From a checkpoint of a small mixture-of-experts model trained on Wikipedia.
Size: 13 layers, 45.3M parameters.
Experts: 64 experts in each of 6 layers, 160 SwiGLU neurons an expert, 2 picks a token, a softmax router.
Training: a variant of Muon for the experts, 334M tokens, 10181 steps.
Below are experts of layer 3 (counted from 0) of a mixture-of-experts language model. Rows are named router (the router's row for the expert), gate (a neuron's input weights, with its number), up (a neuron's input weights, with its number), down (a neuron's output weights, with its number) and show model dimensions 0-191. Each number is 128 + 32 x the weight over its row's rms, rounded and kept within 0 to 255. Numbers have three digits each.
After each expert's rows: a language model's description of what the expert responds to. This comes from a sample of Wikipedia text that the model never trained on.

# expert 8
router:113184074163109133149139163159085145112087211115068149146090165121124115152154161160153132136128115211118190109090174072102137128151064080169185111163126117158146104103160178135075119183157182163136150124148123085125129192096158108109142125062146112092167091077134107124105117148118134120106084104128147151188103118116125184113130114105088110140113180192112200132135111159140150138114155173168128103125127133115145149123096149172147135152184074117149124092165125132185070159129136162191205137086133167087093102098167136130135133185194161157153132084138103139134107129142121146
gate0:140090110140164122203139159170089110122135124152140137151188116128120130112139120171133078048105124174112111168081105154125124163172187139136153116146158110071132095086184112089137133114121114132134115105180096107106140112124069178131124112134152105107122147153108161118080143114080141154112087119101064094176062061157120151106161097080145126118134095142076123120158127169101120116166192116123152131087148142170084139074144121119182123194120101182086062163143136131109189149169119145102165100111160155141163090094166119124161137172171070195134148095159062083102186188099134106
up0:169154115133145166212066124091140134108167144172129163162121140147076059117112173117163168121128167155155159124141147083066178103136128152093089115189172135106137071116106138130126101120109136123145137077088130165114083128166156138132179122128111193146066176059100165129139135175070141134104148123117090160151082117143091156115164156108074131074133140156140125109161110168139108114141111131116100112137224157189112142113109055098138114095121160146143100140136080104089196103159095105075100153153188113168177097097105075173137172130191156136136113170089148111126130113141093114
down0:152098142123113103116098147124102178154147107082127176084118160213142131098126133118201090217120062144089112056170116117179155152105121153159075148108153111115155119156138176127104110108128169149137168164146098114102103170146102165074114116138123064147168110119153116136151164143084118177133148100105104172147117098131151178071050074169137152096127158148119141112117099129100078081081171099150147131132164146092114127124147156148089078122099135060145160102061170086059165109157120117122174162130103101150111129153080072100099128099125101143155129154151140146075160143195177152
Description: Mid-word pieces of foreign surnames, transliterations and taxon names, such as -ar, -or, -h, -ag, as in Knorr, Chaudhry.

# expert 3
router:095139099151164101150161150062068152145120120105118127166120134118123128140167164216155134165072124160174165155082124088089100135116107144109126110113068076164157139104172119164144127143090127164109135143177173080106116196141094116123142174145149135110143071122172130155072188123127146079165055114111096145126102080168155113085156123115092143087151177139077146157115138161138143169097121187167102078159186154130105138096111137108128173116134120147164184095186136094129104103149109182184108112123116129103113119061198196131101151142123173129077123132112088090159116131202112152
gate1:149064132090072150097087163153113150140150132127135161104102134114161101149166110175077196148051114101170153118120166108150177136146052190126123134092138167155144124149128090129101128101152186126146131146090101092149106119106090106148131118082088105099133086100111171169144143148062152143118060072149123092100039099111122107121127099132099127142124120122078196159108096088114100127132163166170128124116082162053111133138060123141093126113117134105078137110092098119106105105135093113117114103128107125081038109167133082120093097164195155133090155179072136149098074107149162084
up1:190137111095097132105110164111095207114170182113143128101084102142078099145157095203076131151054139149161160133136150123154132169174125133082154123079090146124091160175164100151093140143154150136137091157129123129105137123098087109178169068130096152104162111120129164131131146131090160141102074075144098111095091117153134159170084099106115097109095125156127198134102064128112104163124143126159142090116077149121119152115070145115101136131086147113062108121159058086094147087108133136162099109081132069101020096186103108149137120109142151154070160152080150156077105127170155096
down1:176104096119098106128140166116157137106084162128158127133139153135076082117104166159098127138148175056122159170167192125086135111181107130138087169121107077094112151121128048105156130122165086143082107130140130133136206149091121094095179137175055109159151072166101140102133115135068137180163134085071138115087111144105072117181139135120086109125068091118102173123169150115165137130186109147138118131173179155142098155138094181065087150131125136092155127084130042124125157131121180128119109095225142101190099130115148178112115134146146134131125141187131119162150176145135117113
Description: Common nouns for physical things, places and materials after the or a, such as building, water, road, wood, town, fire.

# expert 2
router:144137118165128120169176219111129162106126160124116195133106141120154140189130148180149094175146077183170168084082196124109114126111120130139132146169130059142118106116137080175125094118109128173153139098125203059099146168142108103132144162085199140119132077075127124119151138123121121110113153169091116166165070126175159153094129092101108173075140136209113135170110137137138107150123101119137130088090114133090141104125098153121121132166161130144181150077177147144164072088127105123171127151130153117047124122091128153090104062135176178132128123123143108116127102196156180198
gate0:145131127127180083130121113094077157148129153149126116192150064184125139155129086125149125169150089114130119157070133167155152187124173184097163169108121164172123100118087133108137149099140093182118114101167167136103064139150086098159100121155114108145120141111132090106121072117120150138183153215148146102112118204145085164139191113146151138156093222148186107099064139083144115156125120096076102105196192161094130103137075174101142138136113135116139180169138152171148129122128094171096137154097092136151149135096078138159113160084151136141076156110092123067109114114167181151
up0:085093119122081168040161178106138052123116164180149129150138176112132141180124105121138111098099119072124168126105120132138145168152135125119111129105156098165096146079194117160081150138146143131102128142155171073202144129084120115180106179127151092122139147143144192165151064131151102065167107168132093145060111139137078180069209158153132123138106130121147096170058121104119110163113142116173120097165132103088112172126176150109160211148121133116145114119099141100168089134159102106135158058163072165095117134168128151104148173111135112142137174116088113103128140137097191124
down0:127146118149120160102142118143102082141108164072138141159057146124179139040101133169154084089122126104130106214096069143132120090121189140160090123167125112101114047120121120098160118144124133130167192098093122165156118110065121101146106134141179106154118093122090140138145142130015185159116137112110084087106071149132103074101090161124115093155183110150098051138177121132112135093107128124117165114117148116136130135143093096062087148136119124157179183110088118116179109125139072161126148104120180163118088138121192185127106168099084154132112125172104132150135078129114179124
Description: Location and time words like at, near, around and in place of, plus name pieces such as University, San, -an, -ah, -en.

# expert 57
router:136141117150139088175151150136087191177065152137117154116077152109089100155146152174176119178116126181151167123109154111147075144123109110150149087138100151138120141116194123194101173151138145147133173157156132126074086119113127131128171159095129102108120115089121141161094167125132153154139098160094117148164100081198113138083103136087108146118142182183132163080102161152124139144165144149116095054099144174131131093064141139116137187142202114137184149087171118127138075162129173112130178187125129149110137123085175160117077098149161169134116107096046086081117119172180192176
gate4:219181167138085110122170101083118146147124151106096082115090140092127146110123171096160119140128185141126139108102173130088121171112193109145122130085106128086117111098158153055060122150102132110097076118135100078109110155157134084158119096112117102137133229121131178091080129171118083183128113109086134124218117129150177160179092082113148151139190101126109180156154136078098062105143106111150150129159108107156048133093127145123092108111148176135128152180174143098092119137146133141095127152122187114158177175135184165114105158140104161134127127158142113138136135125071182154
up4:124181185132114096121144119148126102136067162125169129158094103167131111152149172111168047124078114107171181116129169184152175162129108116120140126136082152150151137128151153102134073125142143112103095146130125074130160173142130133123095097167076085142140148108157129105082105171145094130088191145113152140150158110187134139137113124129132116135117096176147168126191095140172101130152190092054078127114099051118129118134059072122090159116136142122149161164144131123149110030201173087106191123141142086133141151113163113197094086150136178171174170164126168100124138169117175140
down4:142116133110062131125145143144127142091129137104186133095129112131129106093139118135156142180103106082113156156121102070105111090140198139107142141154132176143112143110116171120150162059116129099175163059126086110162149044190096164168129131125139186126156064190133164140114080120111089154175128089176135096125095140148102146157052113118145169148125131199098122071148139089118164153113104137119156152102182103131108076140056184121055128157104110125153145121127138078149147111072183087140113153211095144050142110148126123115096134106150190120164141155082168140155133133147157094
Description: Adjectives and names for political or organisational scope, such as national, United, National, public, state, General, mostly after the or a.

# expert 43
router:094108115178161108108107137096062128107095146137098124119120144088137157135216158129100138166094115143210146144094128126123111195138135103106112102132128062132167129086135130182106133091149144191164117110106172076136112138123102120138125103087171106118143093110232121141112157152135134130148102117083098158134114102127192120094134109104082149113119164112117138157128158167108114142105114149224093074100141137131141141137105190201141191158140139165186112098167107168126129123129098190142179095123118176061111103091166194110116121150121206160103105071114087093172099141141106172
gate0:089124098119131116157128140124092101145136136083144137117098147095141128117126112159152159057148104119122116117120141107068099176153113141101125111138120123140087075131157128127105149127204117166142207147161138109132092129122102094187147145153078167138164154175119085143117130103097118100170099201182129139137121148129081113085067167088120150141142143125148114171113115181089080098159184101121096132110147153126153146175079087106112139172198102121130141171087103123073138191100134153075179230127146116106079085158123046067139125169128134171167193185183135143109160081150159126
up0:145145144099153138155172102143141140123083062151146106122098142051106088101124156100138140098093089162128085108120127141121095049111162150092108138156156117083156147149095188114153102112082143150111035145161130083147139098161131160132163123130165112123123105189105139097146122161109124136112076124114133144144107166139163184107132163109130109086153167115112176152130122156092120058091122120068128087070170124118160117105131121132182108136123151067129095240101131064123147142082094141141113124158205136171146097106197088217159110112155112188120165119113075133132082168147106134
down0:112192105158104089082126079142135089142134158147131167164067087118099096102083120212131104163145123103094157127145176142135150082142142136113158156170095120109148165107138140136135129075147181186168129129125129124155121116100125052082152146093188125094132122095135094146136209153126163119164104142159100143110087114112160131166165052123090076133126197106082130133133139090159107148142140167159136116128161136159169127134169053096150084105148115130131104142134161100190104191157170180101103119140098150119151102144140102255116179179118116088145161124156146106079090142127134158
Description: Surname tokens and name parts inside personal or place names, such as Smith, Brown, King, Street, Park, Peck.

# expert 34
router:104107089156184133155109125127051128086122159111109148138106150117128085147242162117108090146102152185157173169091175097137073175130125131126191042137135092163182129102145157139129141144097182167130129134124165122090106153068143136131123156085135085076105117122155122100152164178140123161111113157108111193169086091148190135090110096128132134144118122130082144131093149137087114183099124162124132098087105124133138123105119199139130170119124119127159127109165141121145101143072149168153156108113129144081141069106154153054123083166116122166093067099113105047141075162138155189
gate0:157091147102142178200179089154172113115159150086155119073114085163114181130152110119116152139147132071157112126117137129106107176140100149159157124149133131114132108143186140157076158111104105134133085122141117112086139139142181136206121188123123119090113146165182124131121166088134174169158145186209109085120202155148082147090184080156125105156094153151137159110064150135163129151164151115093135137176101141129155129084109103083130128144136189060108112089081099088125153144104178094152131150119204100134106099140091222196144103162099099150162102150149170139144161159123104150
up0:198205122101093139137146073149139113207108142134126125132158113119110210163118110140101128088186208129174145105153146120143111097160105153158133117155148145154114115135109156103050213081101093089143112125149166157092124120133118105112108172132128090155104168125147134099110104108117121105166166141167135116110166104136115157102223023153084107117151145047127145120089188148132163101119121185129159129180152082107129108071104109117090105162105139091094155111094116081102112154135122116135137112146154103127155124091089200171174092159136090129156190126130113162114150108083111129
down0:115175147083126067087090134151140109137128137173133120160141136068124104130169110096144134146154111167139101116110083183051105121117130116126118080166164076123109114132151129080136074135127114140149146110056102184167170142088165096192139115128125109090143169129137086132148148120056181143079077140116087148145124163148123114162124145128201091097135151118150118116118064145053178120113104132067122154130171105118078144129173148106170101160194128117097087196123051170207114147101104123190082046140131114138118132102126127099135164105113120121063136160139087091123122100118119173
Description: Given names and the first piece of personal names, like John, James, J, Mc, Lenn, Pat, Van, De, in lists and prose.

# expert 7
router:135147079168149105162154147110073145137101148082115144107084160100126090148189163157125138165090094168176167132078173098121109163123104079117161080178091086134141149073178137168097152132113162184129135131158134079100097188088100125139137157105160137078129079087155107135096156157137157111127083145120148181175122088156164176086151099080080150115132165150120167135110161180106113169121143158159103104127124156119137093100119192132179155136165108189179148092165134131167109162124137148155143140083126147098091096066162147129105107173166177177106093083086063089156104144165133201
gate0:143158095111144048170136121039110068137159176116155157134087143099153111187161163046059122122177141160118138152157134079125165073200073119094210115095114091094114141145128163138137121122097110147119101171138107118153093114131143119136122151132118134110152113179121177140164131150149179134137131143109100117141148105102121133090150122141114163131126105127147096145111079137078110150121110215118134154119135142125171129106123187171094161173129149121061152095132145103195096097106138104133112175162169162124191083124138087144107114163067147111157089243150128123090118089156092151
up0:105098100141074079130116181040139094136147100110146131134087097156065155133137111151087178125107121094092101113110060093116093109144109189141162055164066165158136104102104191122104085106040159137164147139137141218104087126161114146135142145095135147153136098131091080105146123107146187120124116152171088080119174123187123106125139097138199161145052111111112085169068130150109158088126127111087094128149105082131081157173126176156148135159100150180125118136128129170118087134147149145115131117150122168091134085139143148058130130082140142059164106122126111095153103146083132112
down0:163108161114163085142160096152115115125140110103186110069164130108098086120150100127094113133073188098185255119140071124152154158098096068116124179127096112118133216114128081143137104134094127159151147111118178143149116127109144172159098128122119130138080081116111145101125113163114171128128130107170123110130090172148128137159045177123143083151116096055029170123149106144116174153151093118097183152154146132116106138168069100135128113105133098124158177115081088120131187093150138135065111135107144125173149162159140086157153181095111103183146095108120125166148174106118152120
Description: Scattered tokens with no single theme: table pipes and spaces, name pieces like Smith, Williams, Force, and Cyrillic or transliterated Slavic word fragments.

# expert 63
router:157118086168152117139128152103088144152117135093095125137095172124115115164189173162144147148081116178187164076092164114122140151138080101121140107163108097113160161100197142168114154128101173187139143144161141077118104142137076113139081165107149125054142100086155114158111128134140142134126059129097151141173110103171140176058157096072081133102132161165091169142102175174097090158158168154167080088107149138115155089125112184118131154124209087158145140100132125140164076122105118148146114165084116157081109112069161154138092114178152165174134092097107082084150076146182156182
gate5:174188098174150107158118143045155135172142160101105109113121131133120111126091124120148110136142175132147140157134189119104125051084150171145109107142139093185185089089194106109076102092185171137149117155092101079160082171151113141118090070094117178162129156104136122101112137064174154111112178160113143117087175130119228135110127096128186144140139078143105131164126125122145117101124105167196106105134119085140150092125097160114112133171135072150148128111138124082154161135116162160154122133090111154096081061133134168084113126112150120146167110157162165086203183104055117145
up5:117180151120187056103193126128114141122117149174107163124139163137148116099135140130104192104137204140112170114126104181097109175157146146108072142169166113120081143149097100148177156115114157119072132102097130208067091113172130161142147178147149130076165135136121101103181172167098107074128095113100160155110150159177108105130056135168073095147156111117095131148107177151171176124153147158126121100159132119185094125186109169112097036107166170123135134147147140063100124176115066112099126108077139080100124140101152129113159140124112127101153105114171112121127119133208182124
down5:096100119152140134157155097120201112113078146134113135133195116146086153148115110125133161116139171118167141119127076158067151158183125125101102151120103106106123149102149120205112101184112182125179169142178094178151054123058115110140152123107134125201135100105112047163127146113116137140115094115140112178122103198167147137115087110168173211139095095113045164173169116103159084089139149195125153169092118073108153145101154098150098142069148067094118086132148121145083106131095107131115105157091089189090156136147128146137110103130131090122163093170172110127138104123123124078
Description: Country and region names and their word pieces, such as Wales, Sweden, Zealand, Ind-iam-an, plus coordinate marks like ″S and sentence-level commas.

# expert 51
router:145097133171171134177144188123075137123147200111096120112080163055135099141190148142154139154113086213118181173110141091129127136120086108159146137174129135084152199081141151131138106100130160167137142143180136106077125172117148143117129152093168082096124122092125118102133104173145131124131084151138135153137139090155126124112122086097110108093117149133090115118098147141119125162150141144126106129138128148072141104099090140172135196157182084136157209145139130150131088113100122191175128114116083208070071141111161146133092146159206148167127118117110049061171062147146153178
gate1:164096130144175136110099162085099174127111135126117156115104122085128113155130128154123117132124187133135101114143122114121135109151207146148130136118111173067148175100158087126130098075120141201085080090119110157138154127069200108161117116143071193143115174130090122125146110144098168066178127115140127116165092100223056108170113098142163150140142180131161097129148080102076145102112126133114079172085098128133082121125136130065141138115086176157124092143122085128120209169190206145123133139163110173126130176070161167165099086159174134179114134136131118105138093185137166123
up1:175136175113130195129158151109092103190132094087130076109147149112133172127077131130142132137144133093135081134155136169101132111092154176135112129130153091176161162144087105119165107124091158128142123115160067105110103112099148107133137142152153115190185109147135085126157085084150141180166104125130132143119135153128126132131128100089141174093168116135094126109084155188144116116197155124130181125171106178147229160143163090126092134110091097222127163142115149153161148155080149056157142112065139074137104117176160162120119193116152140174094073155069181192155153173144085093
down1:172105108105175175135205188096169114141115108104092156111110122085127185162098127137122122170090084155101020157109126142145118106062152126111185139105077162168155172098154114151120096145078147144085123123181065132138098079119110127162140070142083135176156127116128106138151145107100133149190112118127155127110107119185122139122077069132166164125093145110112128132106155136100112169132052131129100175101069105103162119119135132104107170108137149187143121130184169105109176122146207135111087087109115108117137105090144144134128138122141129169097186184058131089050161152152169113
Description: Vowel and syllable pieces ending or inside foreign names and words, often Romance or Slavic, such as Montecar-lo, rou-ge, Financ-iero.

# expert 6
router:151157113150184120132123197137079159105077151093116167109123138106142128127145118158150134141106106175173141123106182053117166175103119054158142124187119124147139112078152127163058145179097143155169166155152158110098070155146088118167187185075097107075109091139128130141078138145138096134124112091119128155142110086144119161113158095102099159127127143138122147111132164243100123143163127135127146102119124105158116070130079144152137131102157134122135169070144199090142140121134126184178109117113119128101107094124170178145038075158156178198115095099080105093161132150144151164
gate0:138147125149168179127121096101151185174098125106184110134115106165158179103110166127098143162160117128114179162111091095171121115086165127173129149137116134152161144122190112112126158136140075160141090115090093088167098123103194122100144182083090179082156147104125094083174127112122151100110129136083137181111081123148161093094116159175134178147081102163133153109124130139136134095139097166185099125161150135126095097075114174198168118145140149064115122151147128159184156062163124096134167135156123127119166138113127103183124198123175172096174186174058113113084077187113176171
up0:097157112134106199125123146110153104160095078157132133148071171138131127121155098112146186078203115162127150165133042106129137116099123150201139099135115149106105158125132128126105180152161083173184102156067091146191134113123155122162146140113098140104145171132153127085126153122163118103150132132096152179172080083116156090090135167126136136140130123158182130113150091153169133113103139103119117074125140144144140094070116173139152091124174150055105114170159153185173204088166138130135139144113107099141179097135108157161084206118219070124141103162124117119104059175135175101
down0:159165094094123159114096168099111109104110110149052151174109059125116112114168150143098127142150155134074121161157105170101165090074122100108153140115146183157106157129135146191119172171093092126188146119126144148192169096120127128127142082170130139111070145136104090140107177154119154096108039122101178208120094109134122173133162107114137133130144142200161117175019165130130159144081117109114120102122154116143120127116140192094072124177140152122090104080125139142092108127197138167130134090095081132128131076101133165161062179100087098086150102080098164142122114138160128110
Description: Pipe separators inside wiki tables, mostly header rows like Pos | Team | Pld or Candidate | Votes, plus closing quotation marks after titles.

# expert 35
router:147139079143171109120121115111046137132137162103101117139122204125102126157194133127142141161041101147145191127125096132110115126126143119142182104173139086165190190062211114137153107135096137168161130128158180125112077178106144150081144174105102120099175094092154133110111172165149147064125100156103150199168179118126165173107106087105096132122141125141111173134113125112078133186133172185163115071107097148107109074102096138135144180124158124167111127131113123163147137146116154150088121098109116120094111138115197186128097121190166173112089126096129087081168094158158162138
gate1:155184137094124142106171102121127145086089108133153027097128140136121129142106156144106088148164136087100104131089118147124165121117148146154141186160112099132173143076149136117080179124168130079116138136112117119139121163143180117128148129109135156159088115128164096212150147109156170107198138076121112124113111127148118115107097092162062117194190164098131146117142141135153141211208126147154146107170075061113167152066091100084172104129145174071111138178159062157104081111145144152159128082069119141122094149137163109174093130124124154110174128146110138128053143167195108148
up1:179110116131137076170148167111120131157144139064137183172104133090158089146155100101149188122105116146174167113149135189170182076184137131086088142085128103144196071154150144112110132142102112066165158157153191080154112171155134109079139130148140185155100131097142112123199151145095150115126109121120083132219099164128141119100130143094066173088141143145139091118180066084199131155111149098142193084100137142070107114189127110093093093097139125121136093132139118168099170094105153098125158135161141135198106081139154134142157136094134149176146125200145137134132131099109149113
down1:181177132129139175122085130152138137141083079145138133144144194104138160185059093105199131128118158140142180164150085097160086149137079093130156085128093140165128093083131110097154133109127129129135116051112102113156102085118161108209114173169078107151099141072109211041160117109110113155114093145148135165136141147142147081199091157103200094067116137125168097178102133160103109151120092178156093107080147094126156109120110122117174135152138156114153103101104179175168127102122125129122147135164149094154159172124176142181161125111146119127095062148108102076128147128139184129
Description: First pieces of split names and rare words, often capitalized, such as Al, El, Suc(heta), Lamb(orghini), Vä(stmanland), hyper(thyroidism).

# expert 48
router:157119103168189144126138142126130127141144143107085145097116140084171149154158118117119132140106106142146113124114171083106107170111039103126176132136113064169118082091148145149117165092158160161125113127115157082114095162114126092081161147114104146109094086060147119097102115102113127106131097117136106152157149118109107147110186102080086175058152128128084192106132128254169134168082122162132099087138112155109155096079090135134156128113155086148222143106182125172142099156114169192123148134059111126096115110093147148140109126192157129153142110083082078090153062161148146179
gate0:133120102125117132181187127126094182138111191134113080120133155054133115144130157087091159150142127063160139089127161148149140122117066119142100125075104111138202114144057131087147139143151087134141101098108090151115073079082142098141145156143104183124150098110129111120157082116120117080132173135153159162180124152108105098094121108077148145142130089171110132114135108093139107172083159099095173125116124130173109088061124052125182095091129095109110110121145152129077102113137181136086118126014196134143139096121136135194092139112145171197126151134120127159158079210121172140
up0:153125090181150111104172156173117128130092123121129138125149113098147176135130106195107142090229178128155060118092110145168136090096079123122114126096098089145131122127147119115141158100135114106062149160132146140114108127116130130092080191082093133113112192161192119124160091206105113059129134123138115139139133166124133124188087129098177122109122170103125093151145108154120145086125126112192172112034163080144207039129122177155151112165155110108126156119141193130096084129139162103133141111164109153138052133159116124163165138110093142172088164152167128143140113172159176097
down0:080137031162183096162115130093132150149132097178197145154114184092096151155169148153084137163130126159086079077087143157125092166144104181071125160106108143113173163084146102151194077122116113076093139124075125138106137151040165108161152098190154165141076142106141144085219124081135066154186115100122114145108138136109132134109141125124113142079137089166163082171129129109145108131134098130170143101069134087141089119115126155123147113123172142078159157105163122100141076166116122099162088124134120088113102088128117099121138128115126180091157188109152131082099158105117081158
Description: Mid- or end-word pieces like er, ers, es, is, ist, z, in surnames, job titles and rare words: Block-er, Seder-er, turntabl-ism.

# expert 10
router:105110111173135101165169103110118144120090151072134129089072196125140069184118128189156120156111109135148163118064155138097127129137077076138153106104081109142119123112145100157135120142119168140148159114231154102070105125123131082115089133054144104098092089046135166124098137123157130118125096124095122154142146106206118150098117041118081152137143130126099140165095168156147113176152124107143131134108145153147125111108133156161143122144165122205155129023103128135146128162097104143160125121135133140023110103066171159121132112121194144111135122129102061123124092179156157163
gate0:080102137165105114172181124157119200153157126130151210136084105120107120148094103098139116088164102130152132161168118125100121137056176163103124170097070111129106126128096166102103150181074100109087166160146090077112156155108132118143144147148126103045199176139086089138100123139149131102107171071183152126110154128130132087121136114075123168140201090138096146106176129137096165142163147085151098162090102120148135116108134109101137110132140148182164132153135111172149157141154188158142073160186144128156152190115202115129114099147037131190139157094127153106179130174085138151
up0:218139115066113127110117118134132070088057127154069059148187150128127129108148154110146166139150151154172127102078193112176153141176079083125159106147149122150122149147071127131150069094152126128136107117065209158156102154139099100139099106105122112117063135151121132112157115146133092128118133159105107123126103203140101122140162149191089063127105156121161132149091121126155127110114161161109104115149169154124117097144152154155148125116196087068125131110101138107074102169116144108127199116153142121117116084125082137096152166107221120031095115163101129126068157087145131095
down0:173184129070112143103112064100129087133115139130140140130129145170104142168175123123117062140204143194090099140162202197149174126152100074097110161132108082181149166108101148166160145086147114177118121062100108108190116166077133135171112117087121104116201076110174162113161068117167127126120176151117140125138122125097161122137157134138126126098160096152095084121070045152107138194112163147178111086165103075133117089120143128119136114092135090130111107138134168132124139117107125165094176137063155155128120157101129137143142138097200118085144128099161120166185166101078144151
Description: Pipes between cells inside table rows after numbers or scores, like 7–1 | 26, plus semicolons and slashes in number lists.

# expert 52
router:160171110178145122156140133120142167177137154108089188088126187096166156134187188199134176185087120174148154124086163090092122139118108102085107125146108075078147106124136130133080144143084133182134141112162126085136133160139124113124131105099131090113121074096132111157100166136108118109175104126132097123139116130143116133082124129096119172088142161106155205147130144180146117161134139117183097116114151152098104124138112141158165157196190095137139154094192180130147123147153114199156112128099196181112133059092199138129121091147178150121145102038130116091221113170147144142
gate0:066122124154078196096137121096121117138099125149159191109133133141108120115108150100091162132096172141159161102155119131136115124202168155126132157191145122168117086129123095175104074132146141185122078110111133124068150090078134171137117170129146165173145083138166100164126145148136146142109112093209142113117095085102079138238084106200096149160166131123106158159067092117076170187130158176078144131190126168139090101128137103044097171126138112151133165168127151123114061147148114092099097120128129109119130087107142182054143146121122109144121149121127154170180129156121144126
up0:090136097151148119166089153162146134157156164125159074065109108066064148111132105120192147098134083076133110123144145184119060062080166095175133079135164119134152105145155102167170164121146100121140102093196157103138129155133143148161134123130245093175146120143120170112136121136124094098180100121081149151117136169036182133110144162110144104143111086144113124114131142112159183190117172104107178145120100141105111067148037155089153130094137132123150094169098145134099128140175100103170122165151120093121111204135139169120137085109132090141125104186120136143126155128164119150
down0:135168156157100138131187124141182143151146121059104097156148141088166136131066072135119145130133148139182099148164107136118105137120116111097122124158136166133100119174170162149183078078131100131142138135175174110118061136077126120110099161108130133133096133085122117157136142147148109069130025049147185104102153140064103119095145153142128080170136132081158115144135165200140139113104175094146168105180096147052135081147165124116136164098166148118125158124131142127148102157113123142167126142123148150176175123113059078087128144093133165181157182133204105176180099166191153125
Description: Final pieces of proper names and other words, such as ton, ley, son, land, ham, lock, as in Sherlock, Matlock, Canham.

# expert 44
router:131191093153143126131139138147063124131122132089106170107085161142141131140176146135121134128098116138166158105083152093121119192177101081142109100177064107108157145091171129126119145107117161160120097051117120104122136146140147149147180144124105125102138025092132124136127166144105152129196092104142128135160085100139162168129088088106027173067172148125071188134102149153122103193106130141158119101138134127189138104121105146130197143079145064171209150136173141129145143187151119194143152092115137146121081126113161161139104100169167107144077075126119079120165128154155150161
gate0:123088051112134066111162128092108115132132140114184099148126131160106097110126079107086143153142105166132115161085147150150172117118101129105160095105061152105118072090106096163159111097137102152155105095102128156147150152157142105148115102140174058105195157197123113120151101108076089122148128117138154146171137108097111137109149121172125166168148105115113120121115177178191159116190092117116111076150115151140173042146111079159217133159129088101087166099136097062123157135137163145147078174127087125164086170130152162115112191077140149173066090090112157076162163110125123083
up0:117100136123164110197051150141169147164139161166086124166127168154081172133143135120158145156080139145183094113146135123147123036113161121112174166158188118155161105096123144074145066126015160096103223146172122141119058098186152100173080154162152162089077155103139105115103115145158134169093098095143124165180137098079120104170142105115167111137127109116168107119075121122143095102107106137108154144139127123102098132145163137106129112105162134181168106129136138165161116166147138094122106161149137146143117107148118107169092155112091082088188108194144097102077163147081146137
down0:092088170127083085057159103147127097134044151102142098108128128091091151111086064130071106131165154114121121155135158141147154148125122085129130158093155128119215086154141073147127133124133067094146139094124071091114123110095168085067112186121068129158138085092107111086131145127115153123115132128113130134086124153142133111111140181155152143146089171176115136043169134121125168118117174109088134128120160084047094069075092138104100083147096160154097130184113155116069157185126129134105082123088131127140152108137142190152125095077141125058135123153108180207125116160142127156
Description: Sports-competition and part or position nouns, often in tables, such as Quarter(final), round, Cup, Year, end, half, part.

# expert 1
router:104119104152109138162154145138136153197060130114112092084117149128119166169150137176111121117086091144153169118066124111115093160115166080147120143165108063174146139080167160133140132094164177145099099080146113103110116139145123072106107183063120115138128048093137126140136184169162155131180128126115155140226074078152163148135156119095117140134066164124117148137086101147095126141140174125175131114120116170081153131119137145158191156186131086156099150085133142125176096143106146152190110161102126162152105134106131145113120148171162174180111119139072108056182098145214154160
gate0:160112143118148110071093159121106112168106150084115080175107164114163130170112138155135153134050145134081128098152108128130175177111119119146192107141104117128146163134120119150141156130088132098105148137128083078164152142128153134136094079117144119184171114103145095220125096085116160204175088153073097107096101098144150107122162160053104130137137133101181086096172097108153081168136140092077149161106148173135145133159100091146124233151134109181138116133104082168155152043132152125159093157155105165209138115154130111150133160151166151129154123096100178101147126072155169169
up0:139188111127179100074138110146151117166138173136137145180102143099156110154126117122118168114107162124104139091120149157147120145061189129144127060097089120191142158125124118147164171103153173129153103138105119150184124117110167128107121099152132143137195128127143073164139111095109162130156061117122082140131086144052170163136100095148111071099098125139113097071086057123143133134105145132085151162085122116067166140117152124113133210091106133174093092125123089128128069110162135057133114107157126194133161085157151083158066145217099106124199126135101195078149123118162112155
down0:162144151135121125085137114134109127132107095180156083087173105113157121116168046146096090122112102106123170076125131197185167130103175144095050147171146129116089113177103126129084149140136084151143091146197138132113127102147159122157154083096127103130173103169168152105206128127121183138071134094139171101146147116094080138101076223132130095184117139125161123144129132146198085078128139117110092161110154121149136143200166150139134154141139160091105116097165157162123167115072093187080116138049122060158102117123157112135125130093102136114140145097192106127117101097098179115
Description: Pipe characters separating cells in wiki tables, especially election results, squad lists and rankings, plus heading-closing " =" markers.

# expert 42
router:120127093211141098189132109124123140163118180118117101163111149092127141173143186124179092120116147251168155149085144132124079147085105090127168095193146117109167129107127133125155143146075192150127093128190128110148124135102098118146129129111194107073117078137124113165066124165120097146162062165133129146166137112137143142086179096099101160072168132192116130136097122151117134128150156132127141076092126162134077051106167144175160140124154106134132162103136116113152102195160126142133121163084145157112134136125187141142120102137152132128154084076128095095188099181202176131
gate1:141123095125145138158168194075207119170127138060141066193138146116140105131148148137204125174079120105127125156162160149179128095141108080153072163119166126171138158082121093143084116065124139104161069132179199187133107186123158095134102090168087186125125120156147177076122109173112181084151149120111141131111151149099138096146118100106163087121097158118157077145139086127108113117083102131155100136084143180122128188105146118157147160093088140143146093096141095130110145154132148099084101141097160083112142125138163176163147154107122171129058151130103098039146110159090127141
up1:111112108099176135091150101049113115157096135102128068114124115121147115137099141057202102148096084107154140091116109130122128111155093082242170127118159153154134133159143176135141096080180139147121127167124113131146114119072074137148168101130106136090154159149147163108166119140058123131128118133100116133158144154118159123171181111113176135175163161194130108138159066175154156102102091107150201142089168127086172145042078132138159122139143144124106101153101110155089121177122116108117127117159127130175129191129174191131100134103137117132069118145143166084172152223138141084
down1:146165165112119121052174098183167060154117129115178057165128175109168092132133094119134096129087131104117089118107157198131129100148125159216204226121112151117157157100095156087167115153145119089175163113078109100133167133167149091144113099122134154120168156122133110115113145076152103101158096107176125166111121185169181094125100169110100094138103142072145148145127108128158096083080117103154123150127121144108179122065121172110089140134114133144093121163092133157178108123133057124118143079118159129079163113095133127100139132148124104086069082152208114157095112176137133131
Description: Closing pieces of names and words like y, al, ian, ary, ley, ate, as in K-ary, Bund-y, Plan-etary.